Below are experts of layer 7 (counted from 0) of a mixture-of-experts language model. Rows are named router (the router's row for the expert), gate (a neuron's input weights, with its number), up (a neuron's input weights, with its number), down (a neuron's output weights, with its number) and show model dimensions 0-191. Each number is 500 + 40 x the weight over its row's rms, rounded and kept within 0 to 999. Numbers have three digits each.
Before each expert's rows: a language model's description of what the expert responds to; "raises" lists some tokens whose logits its average output raises strongly, later layers aside. This comes from a sample of Wikipedia text that the model never trained on.

# expert 16
Description: Role and header nouns
raises: "ful", "ming", "vision", "rial"
router:537513515503527505491457482456489489516482504491509545521546534479421457470492581525504526508517506512378557484514570460477567466540515458428404525546552548486419453522408486467531447454439451535507535460533480423528450481486542515513469503522456485496486473452454573479528487503489523406518460523429557483628553528463444505478421499500504470540524512460528438518479501468432515493488551514517507448480521446470487516473562457475465474424454496541469525533484498520488412454410585477537489480501476532507535540499460534463480441496517495457555501477479484464552527501460503507
gate1:451544514451436539527478468490474466513513468509420442446542508513460578416468531450459449545547512529470576457521506439455562429564527480471495513581523448484523511529529512497434418519498547540534522550481459490516504534486494461459476531532507456481521521460495419515512465479463527500508564521532425564492518500445559404473511524580451473483552518508489605516472509543507491487468511460558515538549520506473437446563488410543475559495485474489451467433482547523538531530578562537450513449555562549513484434502502518529503508520517507429511503552464519491472463528490525469
up1:537454420480568497506534520553506551565503500476510595524506474493540548499535436497516526459534453459450488499587485479471472554533530502501527479511541541482504527452511516489511496493465433515481503520557481460517528506504438505493575520507563513507463450504484511492517513504438437503504512525465593450519491451526482462566455523527542527563520517485549467538522469487441487482538520500455505411409554500472511523432631492433503471526443521485547530477433515526528448446503403473561470528447435461477506487485418499505501578450523427608436479501498535560525496457495465502
down1:443495575482505489514456496542443592453535497481544483460466417454542502413485484442435506560544450554528460603517511482511514479533471458476433498497520449463523443481466450516532509464451536477512536480507528479535502547556512510483522538454560478514507518507487470458522526477408423507513533581519600568509484451493540472519474532467548618495542408493479410491509495459463455495416470493503483479477525493495491555515527432420525461518517450476574504519499502478529505488563424524462551519553447568486467557481520524468467454528505465521491499517502504501499545508444464466
gate2:515434557529472511516490504513469465411480505570489441469582522512444503569543491495498441464542478480568481519447488435474456543551483530507524480529475476534472553545497460520556516493531562485508535493486540546476428487474488434439478538501473457577480450498495514564480528563544459490451513510496475510510471410475492538500592550528437527503489524500515517546464393506505478488418451428508453463443455452519496511448524563501520561518493526473453457451525478508560526508502453485402406400516461534472527452455492506485575566515493478511439511452546511476545522457498537496
up2:416484598541451490514449469473496507505517466573535467528499527541488495584497530498510506492466495476525471521491508482435511497441454482530506434589452489486447490497576505510477504512508488536528502504515540546491407478488488446535501471547475495528504501509495492519498554434547465468450481536505458546477528462514518479435507583529426499528525591497503490549564415555462439523481429479458456459484536513466512485535565527456516531489488540489456514595518552503484529485483500548478444452564469497523451474485442535495590596536379463518454455439510527550555505407519515459
down2:437496500534499500518479496488562480501559535480503500419524521588479503383616449482553496506506442505459513520504438444512520473530515512508513478486484497490453479454595497500530527481595577517511528518504417470528539501479489555466505496525470492550508504482471531553481436469497461527504499492472478473483459470527514516408489494523475455457531477493515449521536475465538515430462478509450632483523579510525420455469467515575485574517440450501556492409501386475510430489532467485521519490450517536466470510578515495469505504455489576501471460470444471481451463554492525495
gate3:480462504480455501539500464491505450507532484521451445490498499466575512491429501474528520455460374476543580508507500440456485498449554510554503579537487454491498567464549493508521477494529440520510438475460550443490519574517514477642465511545403603477503500492469438487457535570480542447473521528507513459455421556453606483507484547517463537492544528558503416520572526473557452503492467524526540518447475534466492506530516498479436412497488492463468540503494494526491452540515468500538515549517495506524487501448473520503482529463546501471513523474544541496470506471425572546
up3:466453495480499567511557554482528552482587518446490479488510509439506488560437526497482520517497523489461497514527466502535439539522518505537573508506445577393441478473442536533465483509550484559518496463440504586519409435546485507482536520514491444550579503452531536502504476468370564478501464505540398550505448480472510425480468536488452469467590500449576507542434503449558548497538477474508469451506572498475557488461461452493474534548516575503485520480457511534442468479448492518490481505597513527462498527484513508500510440440497519495491522480488495495450479502516480569
down3:454493562486489361516489468518508516569478517489515471513513543524498475467433498458572502565630509517543525486541514495444490538513524481481497529495481484519490542518489584527454505479497524486481522544497498467467558505468500552536458538503514538515476541468440493466447547615527562463480487426434420504537413547557473563479485474476516525448465488448479466464482522453418534523555448543538501505504514450464474551482524512480505482463546512505521379511491465465495439482536404563427461466525469496467474485531607492462533479542508531529532544514535534496462458482514516523
gate4:524495485549441539512472503486500474508563444478488453500511521506423487515517477473473488567507433447449496482498573616522544563467526545451459464531509592494482466454441493497511563434563533561415494481437508504520503480532542475533509556557475545461472484539513481530525496499502440415559427547515500564534550566548438484484482502556478548490552491443499490462494451502502440495492449442501547503489491425567426545518483478553547533529513515475551455450512519462514521495509455558490507573456525532587476568450503545505536471508481523540571463446457518511536510555444515470
up4:410463515457412525483501481478423523486489493535560485489462584498539466482439491523467531501503515524524500443503498422467431525529516476491498590565464404497571528546570473463479489480521466547507526526553470472466415528411511501531489464430455432471518548541454520529499473496562478513475550529453525423516491465492570449533523443509540522484479510517493544526494559513515507447540509511497459522528434567465573471515432525440465494436442450456470491502452405492496535528561491516513489454426573425452501467487531492508508510500551501513531490547536496498473540462443511431
down4:530478463484509454483500533422496465537402460556475528422491460435478514528424569547505483512475473452469530475543557537453478541467515514510467484465512527505542435452475505408496489554508521576421478507476473499518541509486503487467536526484453497458485467547458526492518481458452476477491471533535551527506542425534557523489437485514461529384483507504547468500489510461544481544529433449444491480442559455558495482500466449520449509521467465501539496516558510529459465467476501457541453536472486567421450549487482523491438504532473513461424530636514547557471459444536569559
gate5:536574501448513474474469507516490512519574473515500493510467489473437512503557511521474479542526548569528491482442479463581510501558522456447497456446520509498437510479517485512528506471521453497518456490545478518448469502499483449562523453519484531495517512529532465495474505456545495482523525522452515455505426519490574475538548486437493549438492499434473500538486495393515549528392435471506498512474522373599454470503499427541503486504545391496500502482568465534488564466517562530511540547519596516480491489501539497603501462536503465499513526589453511529488536542405484587
up5:435526503534452454506534500522499481460487521440496491477520498552553468469480541446508489472515482434474487535610538512410580468473483529526483499489442489489505521468535543460469570523446532524535540447445548480499478493515540507453471556552469423554491464480431456548564443535498453492496546476529529569514541480527429574511414492509531484546552468520507455452522534532460449458529512482500496520517504664423494521522489561454470558491506557490470547540474499451549467575508454497416474487506456461516493501509473481481505562477475537522479440470529494415500488499539520421
down5:562576514457487507442459522508469492533489511420489470435524454580510479436533587506490521591565520529458509450491533443501501566550476534515483478514533594465440500474480389547520533468502529398516509459568443477448493514511537526508580503548531493546536480470528511493497485386461424557574543577492544472515452522529531448503426567457438510505523589494523549534495510472502482508531531546483449490456526508502490457500500485492474510494476476533549489562467483493512480482476495456542499485491506487453463457517534475453432506525533469507500559546527598508510482517449456539
gate6:511516522520529478455509564471549511512466601488434486478396491557452456431555541471551503543517521419502525484434515510396534432500514564483522451468567482463481499490550500475515552434544421511518506537492512521507426465514522559511465596489529484495479486571507421540489510468480602492512515482576466500429518506541485512496533505496487498562489434535517477479529471510491504506471481448525449627560530538446532488548516488513522550485522472487498450516427495580542512440506507484544473524415592508496535489492507457485549507494513497540514485522510516554514573548478535517
up6:402540498525451524507500499507442415477558560533499450516462502484486490497556506515505475519469453467485493378451487469453563473502495504508531469493542497478516481541565517557487567468505557499533496498441530539466543466527546545509556515562531495527456534489557519503536483430554567531546485481550475482563497527545481553555464466465538541583493470533480464469482502486492503481489482458461437603460501430453498493530458508518394517494498447555495386479458527527512531480488539514563518517456499544557469524510531582583573486529458491490522485552476501528450523468458578425
down6:516473481536422438489512507571482480485444492541545586514487508462530508510483530476552499533548483480414443549506494517490518458523509542458486452568464505587529450469533497488530499548492447546537466499475538592442538484423529467505491468488516483426491505449451513503444471534467578518501491489479455487517470496529517524570493484472493601447441496534504486499474577533505517481540532456542466460475521533543465573490495480470501463523528506566547483444533571474444455545609519513442456433505469593505594521470460554492540535428497489510495512507523401540565474514559479480
gate7:464471510482475439455503492476512527511499593497476509478516515476510452438464462482546507491496525425464496528559503523552490519491460477475569476494485408503424530500436492513522537559524538485477469589491514542424507463514435463530540460510568451559541540503423482478567519477506610531564488518513481481544549452564454503486526545461446467450497497403498487507451477505489548507507539522527490578493507461504441574556470523492468568480544478438535430498524519447443402510517495450482559534483525600492557524474507561524463450550496504529469458549464503500549557503445504457
up7:483568455525483509503518447498523438515430513485531505515506463562461500516564588569498465504533465549507465503472491548514479440494485553542501546480521502518549394495553454469462455470464525492475532486526453549457535504465536584502505499438428436506521489505561591508516474483543447464532487524416538413476440523498522518459484494483495549561482537476513556506527536473527530515478433485459509368485506541463578517463464527457515449559557586576518489479492433512552512552547483478478489469473510405499453450507503454461526516475496498544478472487547484489545468445565494568
down7:593515494509504536522505476539531511466527475511515500519440488495487436526496554422464527474495453507582469540515509519456483503485546528556544600510497518429496524454438510556522492457435493566496518456474487476500552522521548536520428537499502509507462503448393454458554499561525420590442448489512500481521520447467525470576476531427454493501485476508521503484455464499482502562487525475535571524459487469446523478509496464493523502529449405513619491505512440450536456485519570481528485496472454524505520527532497424451500545542596548477514495521482516566442518553413555460
gate8:483462422463478570445528506477469565474492486487495476519549479543505451501476524481475465449506492483447546440513523512471536508470449541501499489488492440511487532491503514582553534491556447451455453502559398583520557506517585542435471494512541468477440528534565472583425444474535462438458520488487466501441467515475513552461529434529464504523516493456476517511541542450433483512551444486490510553553494563494531528516452483478480480537502476513509484530565479508397453488487439579462469530521535519499517513494523576439488528473502445381513469556495443515499413473442496562
up8:476489493484499451548559438497496454489487474507474533542457491478542532587486445500584479504531524483553492490503528448555509552475468499479596549566538502510498471514428484487465491509475474532566490477535468482507395515515452420524519547457515502524545460484481548474472503483474581544595490556510496483523503485576509502452521512498516543531436475457503528511437427440546443561536493504575498513494560512545489496483477496514583517535551521425482505465434464557457553465482566451491453448482550476460558493488498408481506432516487581483548527445533453452594554493497458515
down8:461532543528490553525520574516522488504440490488487461538523511592555431433496484502455507452513490468516460474521518447521449522501499475479468555536556512513478483519498491485521441560573521470493536441467522557484454468474485520475597478468570552563491520479433443439481455464432496514454496465479452471456556478407543530491475482444492597489526498464528417475451523537449470486473474511465483431489478528511400520445493428539537547470471487536435513516576513507470521501516497489438494566538453488508552439483391487531470464497501406481439495488522528571482528486550476467
gate9:519516516477512461575472457526490526494436521470567550481467466486559458494520514479459515497429447540483524514526471477551558545535496370513542493492527516487466552632500523515552535434547511552517470516464528506485468507580452488507488523570552500445534455450538554547516517524448454474465554476439544511538554567591491390546498494513500435484494497523511449466525486497467545520449449413494486532491508487473448446474523445443466538457436495506531410496554527495530429463531566503542518551409508471511501480468499481476499445512505542489469501499516504560494509554469543527
up9:540441512501538505443514488498457483515532494475528538481546495436533466445589559451463466491451553455474520515522499470538531499507509534491538541515457509422556484525557517449434490485474507505502569472439440466428421478507476576554469491567518525476458522482514451485550492438455480495497530505475567467480467419442484547498565457438418471499497414484534483526509554485467527552534568463498485498601493481557534529447473516458470512535526452454451504500519473491454514540540409461416535543529482551540546541487589494514460488516478527466560530515495460504469400521478553545
down9:514543451499452500495545466439509410502493502460500491538439567482582564561494547424567489528472501473542469472550516512505446516490543503419480485495403541485511453470517527533435489473498418517437476477574554589502562527528502472441465525434531448473462495551524471469516551494530512477476497443495501510473427510514566482439466525445445448421489497567594472444453513568558495500563522573488529481472493539514531569495442470524398487514498531501525475557481541470479520476505508545543472482420558456521508446484482547506561489522506456514479444479519507510521508477531495508
gate10:442500463532517463494475493491513514539441449506511566506536487507500584572433404534530456548438472521560554533580493466486467532517517508505584512389520473523502518563486477511479539548519531582462508542537521481469527485482541513511465522492461506543541505469516469476501470501475520542507414450398504481523494481550503443534485462476494541516519502527419435467430411489438521522547433491507495485458497495479534520526481444500513510469475476474489543490488487477461452439472486420582533501525421508463514562542545553546364511427482480518489479529503535521555517479518554571
up10:524515500507521509497546542453509479513444471488458477464570569466534499475472502491408533534510504479505495560473534485462529513494487455521479545506481538480539464453507436557473484511508499430484573525554530478450585507482476523521461445522447475558457480542546499549514477477505456540603541431467518532512581472447398483536520417527548470478513490538518448507475463478449512552463539577591514443471577529515519544447480454508560548515421464547509469488469525469494613535476517514426505563474563544554474518512504539524543459543426539518570532479493530514487536558525498484
down10:433532528509402429496404398425507534452531482531600539455522424507512521511514510473556437502484507464498492534536553506536532553487470452463483496452482541481487483502514538510540567504482490553386432458435436469584485548493461540529518475517534501528515526499495485511457476511503534543484515532496532504506478518534526493534482494493502514461516521461519483527500515439538499527534468496472529509481522497524498599522500525484522530497523534502496440435497533520495365472477525461494462570522546491486461441566482502539462524501412571495546425449490521550397548485556439445
gate11:413499544476502508490424545480552474499506448447502441553497448422488531496516509528497504506536462458489495539543558503495496581536462478411531511513541498426520462503551519527459471469434537495466461522496460463486482488475538501572497546508513467461482525497559509485531436522568379516502517494486441463539504468536459524516529473462508506515473482484465546533501548484531402558586495443536459492514412513566518551476475520492587497562466485478462488487442508421494487547502479432469454485531527514581381514519495498451494412485449462507547540505506478469557566522520579490
up11:493513476499511443536553552432450501485472534446511435529631491509524522521515468549529501505467545532479552521504489448514533509473493491535434491509503481519562551489468476489520492475477570552440544525525473478495484484541456439505518439518498515450441447489549541437512479452550491419449449540512484499558617525448471506519507537484486514506548480498484499478523454462459464526514513489484497377489458469480613482454573533613504538521526478482566529473579490521490461530587532455443468479425404516453546511493512492467465492535535461550546496471484437484465515513480464525
down11:526452565468501490523526599500512518582531426497525483502463498468476446477460544488523512496495484471461557449490469409470527483512503496503518424492501512435553523530547539403519492447523520482470473545516433467470477416531522497528534529525484426499507524531470512554547504478561438487476418532478475436432467474525560506486463573514544563451550458510525598485476551446459493490387475503429548471497529468492498528534567548536468529518455484498505523496484491591495489449464510507604573516475576496514454470512489430510521536475563476551472522520501495564528492499496516435
gate12:552484473492464494525480486529480431516529448484492574509485496549484496568483443467468531517545527497513446546467507514536559515474467498488469475458478440580543576552536517502460508470457419473558515477505532500438524532436543458550588508454529583470500555532497444527424483527489529507524515506428569490556456443477492575476596457482528515471554440470515662525511404521541547503463491516527536541527466489507508525513492444434476491447461533470505514459532492553487495513574489504474571488516538489492507453491530541484458511527535538481442554500473551519558441537543511467
up12:570463566597548459509563487513455562550476510494550513483507457513528398496513559526521460477416476532451498439596448487502466497562552532581526481492534470490457493520507562555499499523516520513519397505468490486496546487529425475498486506511461433499523509511442546468542482499474479499465501473523498523412587565538469436493472541542527435482513509479514474568513446463488407469481516567510507488473523480480458503525528523576555466539441519476486515478446429491488521513473455450553478598476470485524466577468546509444488476523481434438498480514496431452538535483508479542
down12:500392438506487498539405425504435440529515453441540518467486461467523499469473490516472525515534509579522460510485539424561518488544541530431549528472506502514442505532561531560431499502437509482513477543418480540533541487528495515507446519503575494544500445504552417507464488484465484519471511490438582489440455485513469546523493523482476529506429523453434611517499440524595525499498439489535504486477471526464440492537509447464508528473469469509539487517470451497514573540540545451492507490505434521491508529484427480515499497484528463537508545569494559600492490498390475525
gate13:468509470547466497538498468536456501533495463539561476453486494462510535495580487552574555510514503523488499533447436562452459507562477470525495430457534518549578470487535472493509519497478483450446508508512497529525533534389460511570508522434545527481479536486571498468480542422553530464562499470512462464533486482450532518462526481538541523483589510466470506483510576491422558528453456475517530537498405498519456537529511471493548460439477530542591489485474505459509512445574422471547501445572548505451527477441475434448412535477500483551461544493516540470463593467489480501
up13:505516564446510555527508565476460468536421486500529469465456474498476450470443488460454458466522498465508503470558497448551533427543513557590383442540434443489496492511490438547461497490532439454542498418529553528533489471567489535505461488536471542501456463487494416480467454615503486515474553482505498516537474501524413510503446547499526532523493500481511469531487488449461482537518472482493470548513578496482530430495514579460466517586484494458455556523527448501462529540482541527440457475463490518400584486497540466462513521542455513551546522475482511514505540405526474515
down13:518555454586508481494451490502554495519504555511433574458561521475500531532467465585434552507521470572510469535487477485511439508479529491517491540476502508451520513499488591468429511511525456472444502520591487471518472505520547518526503521495494508463584473410522508507477582493533470442567528528512556548499583462522559490458532474508517510498507477479437528370482504535520473497488437444578451423507509511524498532483515454530394454509462515552471500448565527464544508525508423525499569537557549478561521526537523413504512532509534507512518527554508501445492433551481485532
gate14:583547545497498531483463546476587530463526494534517495496517522495464440475534552552458453465462570471503590450540473469406562472551548517428423470482455432535529481500456491556488588428556479456491550521501512401530462494493506521529413524462549492434499535581515507446471526547532531484523444426437561432522524498469441474510536500396527499470492486542482486509476516545475459491473528452564583522481497474527515494463520534524541458497471469524462463502489509513486463517482488526516456540532474445428515535565592444475481490518472439486449496523498507524503471497507504537
up14:467494473525525473546580432497528450514390494483550493453498534556519541459478466570530507551525491478402417598469510482531472551509445407478539531559544572569531474471547472489488510490464523531507530480499470532539583505528490470534482456496466549539488496448533488511462468465474505578541533535527412577484522513469531515501491487499462498565485532500485477500517508449507518510502501524435409453542494465516521452564460551515512499595518534455476501402552522498497517420533472512535486506440576533531533456538490522450433466501548562466510498527483526440529451467535486471
down14:492522546568529393508505439480510484485577453578490535411512445510460481472511576509491485462531547478504568551555423544466498459496495541539438542400483448475463510472489544523440534511485520488518492486446544477515542432481546502548589499544469458449492560534490528486495460473539470496549555526470510549489536545465516464518480429501582472507495544532513451508533450445502436496510525471459618494521502446509540550466544409485528505484459525572414498426513509477482530445443492507525540591504506564487480524509516489508517501506498467478459461460480513481439549520477487454
gate15:519528460478517519509467497520492530514462430491479539479465502459484541530518526526481509491457440430498516489487486484514620541493515492471462464529469387552483424545527532471543462481548464503481417430492485537444539417527525485507506449482513533521516469478441493496483508460490551450479432502507531510504458547560491471562500486449603564498536591487506513477479560508507510501487506532574503490500550472532367465469507523482538523483531441535513506523476483523558528530419526514530517531454476495510491474490493467595565489534531390472451472549507488508395489515495456613
up15:515558454505492526473546543547517504438469494540409528483457492437460500534571467510447451511526460491513528506551427473549547527541507476488478491540464574503452507518494573485523508530513459545516486508434540591501485463543429529488493551494473426516492515462555515484528522486504506472488492457579485504458504573500494529537543495380556498486567554473498490537453512505474513505448522484492461469481475447501490468395531451543487578490561447443434454466495473602560529586497468510465494451492492496513457467417475499610487506437456484458460505573519482468468508459543486539
down15:419454485567494547489521467477504520547542478513556516481527564460485468467457469492556547513535490494458490468442560556475508528403479517501487474543504548493547446442522474429457466493520550490480401536552526522545494520516487514503469485580478500522528473491484450481464550570502548601604550512547566512468463453525567463459585477588440517464531475489555460500527477465424432522548423482476455487437455461613538509500510524522495482472470497533501510498450484470488540561473483482522508506537564480493493512506421478442472474508496564556516509506580500525530524498536452492
gate16:503498490479545502546512527558573501492501545538485498475420449491537510525491470537444539584573469534545452500448553465487519511529463486530490501494565545533489520497511495484498616491527498585534480536451579492539436498452451521514587488461477467439513516522535552537551479450493495531478584474474450482521481470501422477482539554475472449550492449587465474477531474579518524476459458600488436531463482500508447521523385481456460493452550446488428522439475490483491470458493513502535444504410494492567527494531417494439488470535552484501506477477514515465480485525527538566
up16:463524474520453612440481568510520438457571456506478506386461449469448534535475492555532527466534447562509592502586511505502473430516512482500516448511504521527558500458506500550514531464405524461500548506497493551423477506485450552497520450396501474537452503498443514544540492496535556536531449518446491432510444499545511468467513487514568494538519414439496443491441498516454546523498487520526564502431550430515462461523564507462512489529492477464486493476471509472421468489481461553556443505481519455484554534549517511469500470453484544573501500502474476457510506463484568552
down16:590458488523515503480508525545475596527483507459549454433457445483537509536506519579523529628457478520530482490533520467445518510525456563478494543481472497487574528500497473529434434448507452474556443490546507500471473482478478480514474486535501482557479520550480453447557491434511466520550520486434422466489516535456516560378489516439485446483376521477502427491529584425492500465447561568531527508487438465497504546502542517468544533483487528478489535555529462486534508473518537545487548531537485530510506456473492488578454498551516499465528449522518518429517553514460446525
gate17:460463477479491540522572470495404487538489464463423507464514559466493428548447389582476406522513524510509466476470502501455445469505436478541453500554513565489468442464552485483501483572475419442476467521504487502469436525490475506571469489513490493515566423504542536502469572475517484571508569519493497537453543489514456489478483537491465462493454501503538566479564527509531483503457476512492456544455501501521493400510453540477478508523505390464472470564542464501537487495500565534513526474475608557513508543454489557516471399509492526449508486556452514548506483502519437501
up17:489526466520590477463487505460590535413455465560454472472441433517536464501559534529428484526493490514535476488486505506503509472527466508440520521551532538509504472549486472472475508604533585483508500506428440537539542478426463551518518486504552489397417531517462509449562499527493544483471483496517499500485468492464581542469462479464544531478533504459532542507460501497535432485519547484516512556457482602543413442544568505511525508526537438537538554544537486476498502592478521530536467505515567475480427458504540546476576501548489519439593499488516530503481558535485476506
down17:416467536455450556568525527573469513540471486479513575514577557468530435520524528439610531502529499521486535470517463422507505534487576538491486497527492502520421474555532517533450477501468494489477535535492530477516467478494522497457531535518434532466564516441464476540437435492550556477507513470515512407478522530511417533536511522475526482521500573455500453525457540485419454522431420511491532470449510481511495519495570545522429545504490485534502466429481476515470545433483502501490514490520426438476540550503529496568433609519487512507478542571452467476478475555520573498
gate18:424442564494516570467524482497490481500549493535525537499473524468494604522464551531471412512526495545500508454502496511531441489525526470551493526417473406514467533442487576518532541499479500481540475505535459479528510539572535523432535552495519539539494456498545479516573565494486472578482571507462516517546528523508526560488482457557441503501468483549524488475496498548443497523415507533438475540616538452500514501526430462414416462513544601465460514472570545459506590458500477490478430495506489468506509532528497522489521475487509488536514463536513517507583505475475554576
up18:442510508461537536492503540520478461504568503530517506559544505466457511556512510557479475516468544534476474504489519538517484529527533483510510534472464451508539536488438539489476482515457493424481511546571476515535468427526483571541432586498523509510465424561508539516539555541479512602461521457516551469510586475412501550502566447490396544517512467611563513421530446505560466508495541531444428525558540518549539501578542518479460424507500520487426451525521534477570503555480501454524529528493566501495532516512511492522468515420549479452476495557551524508521485559463515537
down18:487510434507547515488425419477552424471562559490519542474520480544524527599505477458521525456512508484487554500511541468442476469446534473513480466575576524535451556461543550458512526477492513512558519447444455487509482434496533488503521467503484546545528506468540496479474527453474529529430487575562463525435477514455484511538489420507505504577519478456489455524463475496550459533529456498503517463524536471453431487512478453593500457565556519526559502523505492540530462510493490394383525536548485511485513502439563499478491539475540501587525522419452501532487487593440519537
gate19:530445438515523507550577527468479554539560475474483555532470533510519498503591499594492537505494532444470482531388526425489503484523486516563472537467495483509510487623496514457496487456532544477518561492502501511516484448480483508466537477452477535475485520438444500571448529577463481537485465516503573432524452491550508499563466541467531509501558481521506514511483522402473441582532411525479498475524507431478494515511541606479510505495489472476479479446431524442510489445478461491497529464526478457414500536527453481450556479562519564548464446538541555541565476466492538506
up19:433497480486531466418537418518475524531477458538509499507568507504493538496476497549498475502530487432493505493521471475512551502490424525447518471512514519522458516500514438525480558480602439484577500421586448485449501525487451511493550514518502489540481452480458483534505478484522555549500463501444493466442570513515443465492478502482504445507528485457452529473473541417505548553490522486447571582495431471502572501489495491502509510453466508403484526472473520554527433566496465431511410546438499451481512492545493466548392486554490402497557530469547474418552552475542503533
down19:430471509469466513465526504549500495493592435516454510520463543514511485503556475527522508470516450541537478482462505511522537518530527491439538487450523495543444563499486518593475493507493478520481502562527438451445454470546543425467438471512519485579493561582467415435489479448529552437506548514439521502485514494506520538473577518512559462549451422462519464542527514508470489523512561459587428504489532584434499462481481459473492356498490460528529506473446460472512521503558550456541521479505539540489511481505528599553453512486564478524451486484498455487424472532540524483
gate20:520460462441469508537514521558545513522540499440509518490449507461491585516550491523410543512554417493502464567451558517576404482499538453489443511472558487540505462451547493457485490547475572538495520499547441552490514478531461557473486479489490505528524547453502553551510570422507439453524559446475520548498448478542507470520505539487551524505485482536511501516522473573508519581534520448549504469518526543415451500549429473495472443501504503428472503507463552508437466545492461503472508548574539502455502504585514482478532401509425447514466491451434568533498510442484541493
up20:451555546495437510455514501414489442521486465561476543470511492487449473501444501500516545433521569455500480470512507516527502517498467527491508483461502541439530464541511495536579507529507481428455503516477412453534438585525528487523541514477486501521476466455463489541513449563543498510443461531531448478530484550479472502524482519507467498429546487525489546540527458476465512397533503418446522544503450439509458589442504495497537532538446477507445471442458492533592564472459483464589499450514469497502449472517446475492548562516518671453491451491480517489458471496476454512
down20:521494546496501443464553443474462505519478517556578487437542475504479566430456536482466558497558455545580510556472461485557525513526476495504439487539417384472551505489462453444457511563532494428495545498443482449513505529543591527461510493464425505562544550525519483484529491514527496498485494560461530521481476522444477516523537440479544607553456520501454451468491449517455492552507562456521519546444524466475445533517463542515575466504450551516474462533478421509513481493547486441463533562529504531555527519538549527478466524457539522522512468554441451469454494451467448513
gate21:558515528598442470485532521560573550540490492534530453524512438453542508502468478511442466471487541514496541528525479446447497501587524446462519506433495518526500536429494526527551526465486576482488499466480429548510466555473438508463524483534460513488472528470638519466444416474530516505486549552481454523417475548483543511486532411490451542515556534491495534455473584422462443450485507499518475468561500505504522558476401429533490475514450473511438416439524531556465509504473476442483498449493467488506559467486500487500492495492548486552511544523541524517520430489514447523
up21:475510441525490508456509465455519534437524430451466470475489507515555502516502515584448455453521510474524504477494557481503516487555491530513505499577517482498499486431565474517501518503488475587514456482500471530487536436538524569575507481538467501489446542471475503433495456460649507504517493469508526554502461473446486499460536473521436568460569495475501481494464498580545533522593486513514532571516503499458502521517560432485522466512500558507511462548451398506448463585471444514531518561520467460526525407535457514532487408514537506529388545547473507525551539508529441519
down21:466547485459481506487458500499456485542445508496453561483474578478475435531522480546557512495471491450437391466483474502500451497470483524534557553490541466519519431477519540427468495501497545499483523494495478496509531472525509540508593509443447506474560508444464470489494512527583532570517460509491405555456478515446538508524466488584457472513531575415511475511545457437473571512500455513481483581503556474485536479437577535482514527488470463536416512526473508499433482512518450450449441502485457478579559436499528455462490461528557566587450488587525490452519492517508461494
gate22:379484536514446534480464554452585478469472472506425516487526519451502430504460517528509521486474480561495567518523595451516565459543412479393453554577567473528582527509523456509462512457453510510473476492580471491463473481572487499446496497508510436491570519524508449457489524500413494478537481426527487495500427528556494524512522577428517585490499523444487489518564441494506546457531505512548540522482449521489505523529470494539487533534491409471458493493501515542478437543554524538557540476438486515473476491505519445512498563462478497500468478508525557485522517472459562493
up22:478467455482563498475471553461482538487510460586452494535536521517491526544539474521488511521482487479492435392541548590528431508457466558446432485507467527521513477484483446448431530482477535458514538490454574549470560505486479558556477521484541473507432516445485485501502564508533492504471565560552520449487560474450501507447530501510478484539479522560460541525477459542510462496438526531541462469492501469459503517531459452459501523545513506454528544595498555427525522445473511471558542559375553509541541533510388519500561494504471466505464535494469497574456501521563522426
down22:490492481543486465469509559563466465544456478507462472479523488490544551581533496501527495464507451533519568509536549495453499526545480510460557474569517531478543438510474516508509495440506493450520496544474464447484480472522550468523508491545530475481476559464577526558487518456461593514563453506455507554480472494381470577496485526505548454470520483513535517543518436490500458463541434456459544506515508593390498531493452534527417485473556491513454519514513521466479523492553518516522536463504481455457491498390529470619437540542486469514443474534610498508510504517393503515
gate23:496469530440458524490529564448485501465524578504515506478466547438501513466431509544498448539422468416517512530511479477500541474481530429500440548494481529511485494540445443463542526584477450513456504483470516594459547472532507501506461477475448443454496483506436474511495483530511500510511518544470495441434467500483510502571530511499505544562633437530518500454503504495593524499462487463513484542570523582522553494496552548452515574550558513460489542487561456501539424495492458499516538472510542474400539536569594486452496439530506577506527510485541553512441481533483513516
up23:521505439527495504522510529494525537476463498568498551533503500478536486476562489478488443467490553435495423487471467505498539482427503428448457423548499498444517462515508424507485420493472477507512463483481559451494516506533562555388495527465528460486484536548520529515483560508532464472472490525490476517515520460534533517437512509448414496507519512543486571482569502486489439472514506486502439542584517526523496518483428483532436483587547390446521512453512542480567500541542520421422591438526515566507551435461495453546476472522533515506559565459530536502534419493474504447
down23:520443515419472492485434541571515503504539466519487526480538449488509483490462477525441493458453498571487517534512481531515477442479450406545552486473536446516494477460529537492487536564531475527537507464527500554513438470518536444463455507419483537493497438509548525492489478520547547479476509517488494568481526504485506452588448464551484476474462507383523480498453432531548578527499519513483510483462512477529524461493480482482480478519492569516472535471516495516478598532545551484520516557397545425532453547527520491566422600547455432426510495448398510512477469437563512504
gate24:506440481564509541490537467544486585506614442403489472516491482560515580491426465525483486522504497470472523464517497472460524451514432480556441481558522437448510514593499470478479506513429518539521505475516505577515578506509500469559509558557477546533550531452438441495506496488478466479468553512501516549539521550576439458518485519463561497524540522502495486492469478482431466479524449568500510486585506400581561541538469461585493467523516527501496538542485446483541495472450468486503498453481499566513480512524459522528467553545481540524448434521488492481489515536504388494
up24:433513455561547493479499477531537514522486462471439511460508514494470477589477412499533500602499565577446492494517537530475504441507472471434598392579481483470515581467445496529407527525535547559511496492472445521444527504472458520506521527472404395520475490502477558489566501477507513518519506548516506482518549539412508509492480432540535465497554444447486507506476472489499528475517541499445468534501478447536567554482516460539567529573530499435462492461466480478466527508427475497471529491471443549480538518447473525501476490494455495547474512503477439489479575546491442473
down24:539461530524502471520485530509500438514451471470538468471582455425483416490514492520508561480511551509446489470440511466528502488519545478542453463473494511514503514512547469475591422491460458510495441564555471471487568557494509446576400468413525483449473485527453498458404457476488547443548518488464532528551449460451513498483534474467496527579464463493461584530446517544438539512455507524502510527601467497510364494508499549479475526469514499460462504486512469502496481513492483437514577492520534511503573500498543570477464498428519567488460427531529510500521454542541526474